config = dict(
    n_experts=48,
    d_expert=96,
    activation='swiglu',
    balance_bias=True,
    init_std_router=0.00762,
    norm='rmsnorm',
    tie_embeddings=True,
    optimizer='adamw',
    beta1=0.9,
    batch_tokens=65536,
)
Below are experts of layer 2 (counted from 0) of a mixture-of-experts language model. Rows are named router (the router's row for the expert), gate (a neuron's input weights, with its number), up (a neuron's input weights, with its number), down (a neuron's output weights, with its number) and show model dimensions 0-191. Each number is 128 + 24 x the weight over its row's rms, rounded and kept within 0 to 255. Numbers have three digits each.
Before each expert's rows: "mostly gets" lists some tokens that are sent to it at least half of the time; "comes before" lists some tokens at least twice as common just after its tokens as in all text. This comes from a sample of Wikipedia text that the model never trained on. Tokens count by the router's weight.

# expert 24
mostly gets: " at", " from", "vent", " Ad", " year", "ith"
comes before: " the", " of", ":", "==", " a", " his"
router:111112118150138161131135132087126119159126096137135148124174077134098153110151112103166129167147127107176146147192137112088177160128158137138124112098139168150126128151129105173131109179148147141139154080187111085143103132096125100142157146108121118163093098139155124157139152145124136151127131077113116152160123153112136114167101145143147139156093116108150149135142103177157116168129114136141143116114103117093091136107129144130133138091129136133130137139126170112146125142125091130112136126146140154146102133137110142062133116151150163140149168144142184141148156165117156128
gate6:173145149097138159150111135136100125129118113103139117076140122137112136124150063118163104097116127111144116124185121115137114157106109119097114112117151141138154113110161121110117116122132091111134105140131083124134104170108140144070150144118111116162105107145148147101140073145135147112117101136149093112144136078130149133110089128153112113136166172112117167165157129142160110132092106118086116110149131090125117103103108132146171105108142129097101089107161140101101115097145179075140101174119149143148119152131106127170088152113095149107164121134088123123084124136115154141
up6:132159108171121153137152112115137126116128131184152133116146168114142123126149147147121101191172125108113122120131169112108158109075158159166128114173156141136137130121109116162173135139109125162083119132158113145166108117122128127127118122111112111118140132131129109157133116144099128137139122102103137158092135146128155135180122109125160123109128132132151145155158136108083079176104129209124088121146143129109125143136103094148133147135169119143122103138103159129106120109097127140144143114134126089131107165077179094157165140085117120074101076130108158116151120161138143130
down6:123136143135086105116132147130144131137130113101134134155107134090119148078097147121120135147115147120113122111101124180082109127153142158168157083117114108090156125106111134098162147117112133105148127109125170116138100163104150120148128136142137150143162128071147208166098085107085125136159119122113139103142111143131101136125142100128123125133141111170122132125109169132132080141150124185115138072101132121123123094134117066101134095108101168202112098096127133111135108109140130131122127116113125124123101136108138136112134128131130049128105136132174142154134111114128092161

# expert 18
mostly gets: "7", "4", "6", "1", "2", "9"
comes before: " |", "\n", ")", ".", "–", "%"
router:146175144149141101130104075150111118094082142137152138133124133109119122099134168145104139136153152113168161126094152125153108154121111114133101124120140139124085094123108133069081094098127102131134124102113116082101133117156092113127157084129155101083111143133185156112117100155120153118157086104115140137165168171131066171144141126112074156105113139139130093116144160156098126124145109117127111155116146136155113105130087115139119105139136071110072152115117162125138151139098164134140141145123105105126106096128110156139164135144102130113158129151111113124124137134116097101
gate3:091134135155151105117102122107130156130110072140134104096136123130085131143094113130110088140132085157140091122150162121130112118098185151147140127124121110123155135131150124116151114109100171146134094171152123137145164148137129164142106104144105148132090103094116150135160106102108172113106108180168125118178142127104121110171157137108120118155125150106119156091107133108065126135087142121126122108103118109102136167140120167122165161075136138128089103153127129165078116141171127128106100134147126142147155181109153114127107147132112132114102133102126106164177140108115134093
up3:112117101157138127115139111118166109105124144094157153122120116127089177129135108117133158142101147181084140115126088179107121145133142141116096145102129129104139138153122116145138134124153146138125130077113137095123173171138133112094153134149152145121139146137124080165133080160133136107099140093111165117108122153175106157113127120148200103101091125104126116147120106140100157140140151140089128118105121177146115140104122105119081152122098164140120141127144123074132180107106162098092111084136117142116125166138110180158147088121144117142112091125134135113112163152122175128
down3:111143144180126089136158114100114109123110117138124117114095129104131138089114132113093110130130103124148102114120174138140124158162141113140126138115105116115155130145118126067125143155137118100093131107143133125118127145141099171141135130088138110185159063131089143150094145108110132132178097115165107101162091096112094141097131152082163121137161109149085176143137144097147100120120144147154136123130119140139117100101123118139109123108147181106129090108122162146126155134119103118114074145150051120123127177146130083127106105087144166098132130114129112110140116090139138100

# expert 23
mostly gets: "uch", "ere", "amil", "ya", " 0", "ach"
comes before: "\n", " ", " 0", " 1", " —", " 2"
router:110166122117148144131096115102101084133165121157100148140155125111112139127160176121112104075095150130146126118154117133166138179123112092157148115113149174133110105131130069152138113131106091143122107116122138119147145155134132142114162156137101112134149138127081170118137115142174121168139143105155095159152062128130130127105116090128144164144173115138160152126128158102121120088140099073139136138141102106148145136121119152117172084126151112143086143111178161098112113104165138116108100116140146089158130108110136154134119137147128107107201131131107135117160128119140092133
gate3:119145149104098122174147142127132142145146102157132128169166125162129132127167127112142160124107159156127158071094134148110104071100119132105096107133120107168136089112112056135095123120143152120065165131147107123139112157139160124134116111136121116150177126083128086115118096122159147128057134148076130142126113088148112121119159089108114132161140173091121125122147118109096143135094160154119146154132099156120129132173114094149123151118101173112109129143146109138115135110106115139111122108097136115121118154127077102115105130131121103128145110127110127097121085124093148165
up3:116092114132116135105121078101116151134126135145124091127149078139138168118112104096133182146093111137106111173099106174154122097127173119104162152126169119137139133122166080139132127131114175108108137116130140176104082129094089110099133124135116117139114116089170126109138110132148111109095141124125109100169094132129132106107153133115106143132110083118117154151117103130174100169108118114132175144140121138091117122123107123139179151128118136126101161146169135110113086158132108107119169114088147134110143175143171151144135110155074165163151115092153121148124113139099118145
down3:125123114126111137147128068104138138130108132140125092090123119152129102151121157153154129157098131109160146157099144148086118147137115091132145122107150107144120123121126144156133161145130096161131126122172134132113100091116125120116100127144127157120104135219093185088173141136123131106124079114117129174178180118123150126136096125169123080154126118185144143117147178147117099128129149122125099134121119092143168102093183127149129139103107112140119125140158108133123147129112103113142142118126164104076084132135107097108156104102116136175168125143124111093106136113127111112

# expert 26
mostly gets: " 3", " 5", " 4", " 0", " 2", " 1"
comes before: " |", ".", "–", ";", "th", "8"
router:161121127101128135150117151144122131134142137121147107151124156160168104106163114136180136144135095136142089098167163139165109176151161159136171137130117113125129121147165120126122128150083146133125134125141099163147154142113101105128114155133116178143139148135126134142141105130143093102155152159093105125156140125162138149162144128097171123157123135115113125087108115125133106100139117138178185161175128127166126090145134123139106115175185130149129129096109139175140131120133111094111117135194135128129143073109159142142110121111107106156175153134146130182194143133127132133
gate3:144145120150114116135123140133119124142154143121148134094125132172127084167144122113121115123132076106140140110105115118175161143120108139136098091101158116142171123166121112134101125135198089121181121157187104125116107106143111095118119132123107081123169129133142122128121134140177125126139151095122158106066135089156124153051102131092100115156076092141125152159133138114149118177101110109079094120132138142122151139108109120157139140155117134140153105189141125114117131123107135108141170118111103117144134116138132085116145080149110131135133141143148084125132103088134128138
up3:139116086143127132170103122170089132095114169124167127138111153125199102125167077148121125117146092144144133101161159107141135109133104160132141122111132054119156129118172147139130133141133127150163114084119127119132137158143126081103097145122132164139128106121132135094107125151163106115121139146119159139131112087136134117112127110149147122134092087152095184103109165165163143090150090112106117147121159103109090114157111101102117130140147169125156113114117123149156131120154097134128136145127062115111162085101155128146125128118118105115140175125180129153114130163137114122
down3:132113173145132138118126133135119111135137160124126145124124108138129128162179133131155185097142106153159086132143117155135118148116093121159140149138107149120123112127154095180136183173116113132114120142103105127133140093135139127141146161138145143149143120030159145150164121179117164102103121117141119119169090151076109096132115132133165120131127082148118113122127155111142130152112151125093140116083152136107106098103157162124096147116100135117155089117104123146171106084148133117156152146104113114132126070123121169132130140126135176140141157120091117161142145132125077158

# expert 2
mostly gets: "us", "ies", " States", "ers", "els", "ook"
comes before: ",", ".", " of", " and", " (", " in"
router:124132091089145151110131112111140124105121148164131090096143084167152130079100114145179086143089097175081118116095127129147153171109143086162170135111145087145123145157145100122120102097159112112145144123114131108166122139106146091163146174107151108124122110131127085137131120093143133095111139157173094112115102128111169137083116115142163149104136135137148149129171111087119131078117116123102116110122136148134165115147138138155193127141126150145122148125143097103138147141103137135105138088161074131121079148124141132139157140113178127130129125133119107127138144112139162130
gate3:122082135182144147139155152128096133186100121127142133092098138129141137123118131127108151145109134135116129115137092148139144176151140130152121107144103120121129134106157109131111144114132160101137093131109109087164128116083176092126099079108138167145131169127141151132101154137124126108122120117132155098121133107144104083099182113161133102134122127116123140127094151163111130175134128104071167112129165109115150138185154126145151136135159127156130144152146128138126120110093138075181161161133120147145162139111073130146134135146104110140111170107155147207125131157150150120
up3:113153144137112102106117142089154128163144162130122150112105145102143111136137142176139153143102103141126156116087165112124092150125117137087110121144120151135135145149177102124184148164165129126114113126135132139123112143105128055119150140110145106150134147118149100122174122106159147144137078116114103075130120129178101093155106159093099143153146095095113147129119110097123168128150122115127130158131143118087120142159092171069079109138108131091084104143163100125129133113126121133128161112162135138131113115140121124141108162096124085122094135167123196134120145114121159115
down3:115129104124151160137151107131065136154124123133126142128102104153108083084111116102131148123094085148156121178109089146158122117132157155156133133104100124101081134116127101108130158158137083110144132116162137104138117135081164095122156105116118141062118142109151141080160100108065196120159123100162110123105125141146152135119135121104149104157106124104161171158089141159112148117088121160122123097137136132099149111156118123154138126130103100128164147132165123162118157126105101132128125101177144142130142138149129127138126185114109084122099135140127115132113124145140135093

# expert 46
mostly gets: "\".", ".\"", "ing", "ling", "ed", " that"
comes before: "\n", " The", " In", " He", " ", " It"
router:148118124126127118144123135115197119141108126136111103072134100154127138134121120152151095062107139141130098146117094135091134144117106133142089148075130116118093105157136125130071037139154089136090133085111160131108144118151115151162145138120124096145123169158143112149106113134121123093127111156118149134107128131084138118091101166151201115109138103177134166143139141069127106086142123165141091132134117096174165127131131134149161143127113119109146119114155097143137138111112125113126124093125165121134114120132136111138107155120125136111128147170144154088127120135127108146
gate3:123141119104131124095107137166178150139119113109127152155128135135109130138138079148138121157134138120139136106122145167129130120135147141114099112160102121144090162122116145148143082129079157097147154147162039124118091150129152144136067100108124115104112121128106157127129099108146127156129088115111140139134136155102077120093118160131183121144108150110162153111100155157155153095109130116097149102125137104126114166120157133127147119172139127081127105096140133131068154122121128110119122180165093068137125118117108130135102161172136104123083134139167148152111134126123124157
up3:139154162109150157161120104158090141096135136165169129145156136144139138108134177170147131134088133118141145140172174098102166156115095123136121108136098078159098128085134094109115108104099111113143138157105122081117110124105120155124122095145148120095119155130104159120126178118155094100116126116136158086143142131129168105157164161131121107076117100153090110138117131149153123133119170120098105103102135087096113119124097088135135144114149152141143126088125123134115187145116084124135089174091141111115143132122090070116112161117129132131135130106127138115137107127151117168
down3:123111110097118113153137134166124106141147117116135128115154174120134161106114163142115143144095126127122105120164105103125157108107150123118138183126143137138155110117121142154103180105139137115151131164163102138124176122107093110134126112137130095077081165074107100112142157122153083113143163089127149143124128131101149170142107105127136176117126130089080176130134065143130156145141112136120132111102117179134137127137163107146159158121105143173140122085143086075096105106107113103128110107113099135099167138135112055107139130135135163129103159126127112116132147125133136154

# expert 9
mostly gets: "in", "–", " season", " team", " play", "ism"
comes before: "|", "-", "==", "===", "s", "2"
router:141146147142109175118152151163109127131121098085103137139113120136150135136116125130095126093147125149106119142120112172155136135073116125107145090141126075148130161134124135121178146122100098162135136147139085141153128109074139144166168109143144109149095183103116114107130128121146082116147136110141115130104193101101131101176136159165118129156120163136099125144138098115098097184117107117162152132141088134093113114114086149114173133105175146099136135138115130131110113102130149095131176160110103106147181130160154148139078112106152142130136111134089132142131141132139103134
gate3:125092153154160153108110138131138102108117141114159119113104139144132128112086146171121130135118143147126136154174131164099144140129139162175118142100147101104149110146083146118116135095129084086163154118084131170139111156140104089126093151143099133153099119145084157129121096125117141126131129138092112127099097099099098143095149136156121105178172135150126139123145138069153151132116087146120110154097111132116130121147109109122166127109096108151109180096119123120161170135144156120144069129155156155163123160097113153123110113140096108128126075081138128152186111126136134132
up3:090137100109154133117134102101137122149177103119109105149144112108082120144146114088107140115128059098115106080127154138163108097100115119127104116149152106162131091097133132161126124145123122145129126114132129095160129118113127172121101091136130144094152127107135136120140127169161138140097158124135130075129157138091171120124109125118150111100134094096143082106141115161125123116135151110159136131166151169132136146127142137140086135145142150153140102180098103106088099138070098108156112131158111110157158079119177106122183152106145166147153145130125141112117113127152122071
down3:154116142128096098123128115133090136152093116089143136139135133127131126156130139107128124126126115121132126152109161144106156145179106109151125069111136135140126095120134100115144049144123076108142142141093139113147109112151105135130195148092141149180152125135108111115107174118169134102143097113128150147151147095144064122130150150107145161122107126131141114123099087111118126159164104153130125116129099125091099104109182127148120120153130110109143166088096101118138106154145131110163139119100098105096058084147124134115096121133107110169089152099146122132126091164133119126

# expert 3
mostly gets: " part", " film", " end", " February", " July", " show"
comes before: " |", "ed", " of", "s", "ing", "er"
router:119108075139124132132144141108106163183134124136161089117163129104135162078105135093156178117139166170103113137170172159158115136159128103126122159102149099145148138145122142126081125149126140130154148154182096138135140133125137156112139114102130091151137115103140095110094148121112105147093129100142104128117126112135175136121124124122105152115123118111113122112087128156162166122109095134115138114122172131107075133128169116117135081154104100104139161106150111139088086166076109114106131150153141118096119158159099141175135108138097164122139148092130160112090133146133154141
gate3:161159123129143162173090094136129123097109113159101207144125129103123157145116071152123114140126108164129115126111134093114134091115119179102104117161157127144079148113144131178139123130142131094132130103137099131131154140149161128094119122122127089131117180133124112139151120109157121102063096130099150087135097101123129119108123131105144107103117155147166127169115132106128141133164129105153116123113135162152127177158064103161141174121127112077155124146159159145099131095119134125145132144128120108125104120162089170125087126120152125145122119087176120145133130130109132134
up3:140138148118139120101174136110158086091139110113113103126145117130138118108153134138062096134160153124146133145145121142139110128161123096176128129089148150123148088118095137103075111118137093118117123125069143125118156136134126167125140137120133147124108139134099165131148197152152146134104155175165102144113124138118132133117077121129132144160167119138153154117169112134129103127099177120158151116118146084117118121097171083149111148160171131186120130085116119122102124129117108180111126104123160148121113116085128126105177089126178134144167147134148132139112091117104128138
down3:098103139087106141123135141139097133099100063109119136131137160126139086149183169133133126108110186103132141163108130149117101169078146125145180156110134135159140139108139103088117085135138123159140112112150154118163090106126129153092148104131169156117121146060103113150142129162164136118140161117119086152099083161140119125127142126163136110113119105112129084114097117149163128131109138115139124118117111130139145067144128141111103121079124152148071143159121149146109142149138114143120154088132178156146129140136150117133122137138135081108122086140135135135154158154137103132

# expert 28
mostly gets: "1", "7", "6", "4", "2", "9"
comes before: " |", ")", ".", "–", ",", "%"
router:162166166105143095130144114091102096119108154132148117154117173115128135110179124135118139164120155115168150118092155126107098159131126115118132141119159142126111109142093159114118109072147114110139090105124129116134107123133124100090161126164143117071114109131176148104102093169106120128125090106119138110141159179176097166128143121151072144101131142129135095100154129158121135109130131108121113141133132178127104104169077115155121115108124092143101149099134134166133149104077140116127140143124128154093134109154133187105164126144084126110135134152117149121156152156084144129
gate0:105117157155136111157112110166138099108135139102143113124120094152103150123114150140115131124114132131106110165184155135080119120114116105124135153120128126117194132141158135131148130124102122121130116168134183131132146108130087137136127127129027087157117151108069116131133099110102152152126091141126129099162108097157140100185132112080146131090113109101130158138097138103129076135166109130124170133118129129121110147155120114132138143144093121139115111132127118120104150135196143151121102136142119138140105158131078116123102140156158107094096185111141149149123148120083125142
up0:154089119123128157152154147107143162115152145135137157123147147121125116125125145088091167086147112077148118092167116165127158056146109136164092139111136164121134091117135125139140100118136098078152120131145104129132081133072074179118110167092133103118149166137097134130118149109114126136104152116126131136116121109120107139083108159133089100145182092075141098107128104137120140126147140159128104129164122109105175115131110110144138129158175132128159147154128120136122111150155179121130106164124155153128110113115105102151135137168121145109131124117163123125124116091111090097
down0:084095134086124163147113163116135118113149103131133102139115185141116119113110149120165088118102146139153170139133105075085128077116119169142134172160114151072143170119131153141110140101177113117131162133105167148151130145080132132121099150129095147104090119177130129103135156141114153142129133093126148125157087127105113170117138098137165134139143092147123105155147156067125122130149163113108143120111114124119108097124113088134117147135145125137111117122114091117147145155150149108153128122120124168139123142157098123162174123142111115121120118181123142106180114153145081153

# expert 19
mostly gets: "ly", "ated", "ities", "ations", "ially", "ures"
comes before: " of", " in", " to", ",", " and", " by"
router:108119121131162120109134084101183127095080153111116155105137145107132148183136126124159089161107129151077134130131101133104120182144170135130126078123088136137094171138134151131104117113123156139147152117109143103124122148152145135180081167111175131129164117126121141110104130106128114125116172098095144119135127133080101102133128162112086137135076157090125124117157118119106095105157162155124101077114088100108088156126160149173138159135122105146130118098131122121131140101139110131102100112149123145130107108097095141134136112153135138171148143104150164159097116132118118103
gate3:102121139127147108182088107118104139118104120134133100144121127132156174145141113102161142096129103126104131175137084202131113134079130101088102139116154137155122128140138127114109134109187119121104123161137119122136125126125125130131132135137139121121155119107116135128122127139077166101136159161147083095116115094108085081134130073091153131144134144131091116122134170128146110139122127114127159162095155118158129128128133144155139152147162141152102118152174106161131086145148087111114117133107122114139170134106109151179133195169097129135148079153137097090132149141121086107
up3:129111159147100104131140137102157137091140138132100132111150107149140126159152141121143093137138135077108147114133132145126120122118119131144153114123146133145153108117092100112118137139116119166138131102101163146118152143178104127106088144105098130163113073131142163151125093156135093187101179114131179129172096144116131115115113105129106168141094149107140115124156122144115103161163132106140127107127120100155114111100090107131103138118133130138138164095139173152172119110151180174118118144099126096141135161160083120141138128199163151074132111105141123127171132099072112126
down3:124150137128121155097156153123143151110099094128130152151163121138119097135150116120106153159105149121115119059123157123101109106127138125143080121141123128156103094122098153120126120146118117122102132129134094133136117142176117136104106151129132075155113154138158136147122138132114147105123127145114139128135118111118150058119155155125074161149144103092111131154172128151173172164076125169128113134151119099117103150157137136150107153142103121111188100107099094077140162176125142124120105128171155130135082122141120120113115109176147163169089136087096102099130105116165135116

# expert 47
mostly gets: "\n", ")", "==", "===", " ==", "===="
comes before: "\n", "|", "-", " ", "==", " 0"
router:115148143138131154115158088074107124147122151153140102094119125129128162180077166147064120125135145156094156162121114100103107098116119139148153071103127095102110122153173107143122083142091142138142091136114129115105159133110105146128142098141133131116165141139121133137109107132145127110153145142144146154157164127177140119129115123136156108153166104164154151082100153137158109124111128116137089124135145115119116162143123110154168160140128131085131101121163074104131137181153098114137125112098123137125173077152142128135104133086151168115124161133107118101177124137144111143
gate3:143129131164077125109121151171139107129165115109132110166118114157102101122144129111154113128138139088139123087104192119172059120124119139118105143111149128090135121107092142148141108135134148160129164100193130142128098123165121138126138105122109049154114151120162134082118136134134081169136136151116115125135128125075138176093160135103094157130113106127148133136147122140097136126102121109142120118116101141125152100117153132145134072127102149130131091154090155135147167182121124137105132144121154112117119133081155156124121152146136123174132104137137134131078135096136112166
up3:136154105104111133154127132117086141160126155103194106141129105101183143096123163126139137159135125172100124108136127142127091102153132121129144095131149187106106121130133101136087124122106119118128138112076137128119128070140083067125089132128148151118145156120088113113117140166144105130130139110101112145134144207120118146133120105135116147091149123116115172126113121130140097145125126122146082090142128140133120101133091150114120161144138131157175152148189141143191122122124094141113140094085154132105120167127142126129132174155137128118144127145107125126115072122144106091
down3:157166122092136133111133110108097114100111095120146100135142146113166161116153137096134091112100127142125164147124104157119120128117145170096144167180160102132126096081145148140107061174105108101107157139161130101177140091085134151109108141097109133170150097097119141130172138146132111152118153169103124191098111101117149113086119126132166131118146114144126091092131158154123099153119108086154115102116142139135143134125084137133115147155137120118110128126161120129162086121087153110118112129154123124133101124138129153151123081087135180140119158122140103117143098130130099133

# expert 7
mostly gets: "\n", "t", " t", "th", " l", "ay"
comes before: "-", "|", "\n", "==", "The", "==="
router:118179127160119134112114131120149156099159174159149106121084123152147143099112132110115126114143126145101154134132119100104111076113120099153148107103161092130122135132147102170114129157130120132156136141124121121109175132111116124113191073144156145093133161155127123172094112178103129130147111100128153127138115081116083138127158129059154136168139132135175172150124104119109135081122118125115109108162121166134156126089097105167135138118127130138144119163117140165138132127136186134131134165156154189116123092145162140144141129143166125162129103095139147158136120146127122127
gate3:118132164102131125107138124171149106135135095095107149106123133169135155116149140149176109113145119104138142146114152098163100115145132105090113120121081130130125126145128165138132127118126143145049136127127146161124134115090132095135115163125116076129109143109155102112157175088129062125134105085104154111140106089142155113120090094156116156089120125151155087116114101166146116134099093143131146124036141096142104094139146129153177111125141106142127091154165139166139104097082125146155141163160126105129116129126096141146121121134140113141141130116102136124141133154143105135
up3:126121113124143083091131103160149170115142144145120143084159154149157133136128118187115153101105107085109146153103103101123135119065139127092159123117093176136151105148166118140156140127141126143146094106128168164115129083141152128139178111120160154114115139124118163117141135161127117095100142134120141145133112156124136095156178138146099150143107109131146133114115123118078149130191121085127091092079172137121123155114110084151159187102153093154144128113161158123097109131136119129121133139100124139119116109172117129090128153124168104135122131143132140112115145104100129164
down3:155097152106154133132159124114161112116115098092074127133121142127119109130156109127124149154102093178120149119107121127081174142174110137099111164148188096128122118128153109159130155100129125152138103116160104148129122122104100119138104134106096151142095089149080160116113136083116166147156148140136080106095118093130096125129132123126120126111119126096163109071102165104155124131102141114087127097148086080095124111129072143146113137115142114128130124124106102170132112144123114164113187099122163114129126116133115159130113089098088127082144122152113139103102136102114106128

# expert 32
mostly gets: "|", "\n ", " c", " |", " cl", " •"
comes before: " ", "\n", " 0", " 1", " 2", " 3"
router:140130104118104146112138134121149110115157123093104144133120138129156132143132130120098108100079164172151152156078121144114136152143105136128126121131128163130130084155147107146129122123153095157154111163160114127100142139154178132143172093142106159153145107141127140146143100132160141142137120125154103145119122114171108093147153135171161088116142111177110165147102170121146103088134132178103116123141114084138145129130146162114119143136148127138147156136124080144153143063148127134099153156080158136140156097136095136121139103141133154109121085169102109075166109155160115185
gate3:109120091116104149102115117137137144152118147132120122107115149146123080131111146119151122147165088124130155130086134143132131131134151171131123119152123120114091169154127151161151132140063109153153162135154111118132127143145124119129069094123125095155152091114096147162138163144109116166117126134144111088117114127133151135160152163136121165072116112117142135161125136150162132117144096070126121166082134105092126097142172154163106119162152117103129116140145175155110065135135128120103099178143085140089134134115138068155146119170141108112105156127179126115149154129122128115
up3:156161109108129171152197135121146126129123201110119137104132099106160114139119156107151105159107135094179168111088140162137136119111123146126137116154152120102120167102062085099120071153119137096134147118124136086087156130140146115131142099138129102125148123117119112148101092125143128143125092115140124113131142131147102159133139113155123155102149158122134111097110103117157117153140165131122140115146109129122171081102174129116123171152166097099166149106171128132117127098127134109131097146177141163120110144137106138147172114135146111179100131155141107131111108114169100124
down3:130120146104147151131139167151129132090161138134083155175162110117143145149126129119110125161102164126116143148213152197135089169145113157143127144104144117144153152152086169171138103166109124117109170083096112112111105134107124125122120118154143130104182133136146100102102120143078158139113117153115123143119144130191092118145116116155130153109118130140114126117096166162146133088140161142111119150148112138125135131127165088109128172116106103111126142122106112121171151149140098129129136102143115099165101142103100127152150131151149153136136103106106190117105131129140113140

# expert 8
mostly gets: " in", " on", " that", " from", " with", " at"
comes before: " the", " a", " his", " an", " their", " its"
router:147099159123114092115166145136108132105132101135098116124129076134113096173155093135121173122167127128112114118142149128108147158130101144172126106118160081090158126101100149137130125151176111095105130093092105100159073138115099131139125122130109087103122113149122148157140141140104169147154104129115153152137139130104073121151111146159168141128115096117116093132142132170114131181135101170161134135104145124163120126169110176147094124130154121157094121126134135135142117114127147149139151115162139136143090131089106091067106122122177155136115146129140113151136089126159176146
gate3:114114137113107149166133141153111142142111164116103137174114140173096117103114110081111095133151150109159155130106156105142157103132090163164142132133155101083135145166161135115176119123162121139107115147131126131143129139086151110106116135138114171129180132145129097153132145128127139155146111108141097160149129117125123153168143130121119132146122130090105072157132127144144106146142114078085172153126139153177144161137141116120126140143160111134135098132064094139116108117093116133131119098112067125089072172146116104130139123151143115073117160157119099160096147137114155112
up3:105067105093152107133142184212128131138143166135128106122133126139083132123103166148103116176120138151112148144129120110113145123143123124138132139098174113088159141161161100119142116157156151104075148124130138127112127142163147145185110155135145135127118126156099120116138122126180132122145130132112126106103090129167064174133116120137125142066162095134135096138137119165127135122119127125108147167117128161154169137140153107115126067149153104107114088134114128130181145176114104104122099088121126112116113088142109153179119118134115113118117130125109126145116141115136138119
down3:142143105168138153108134113146164106104145182111132124124124116118107144117089131147091102178120102123104154130155107143149167115132156133155164163155149157147126164133131146121122165091167116163120109168121117107140117128152176153144126148154132128117151138058120132156126169111116124170093091161141119122144146135134133128120106172116127149144187142190121173111146163205125137121155115115134104147098138116140169132123134116107132164121122099102101120146159138109134139147117136112092127100123114089127097145126133116151145129174137153154079097157099096141152128109158109127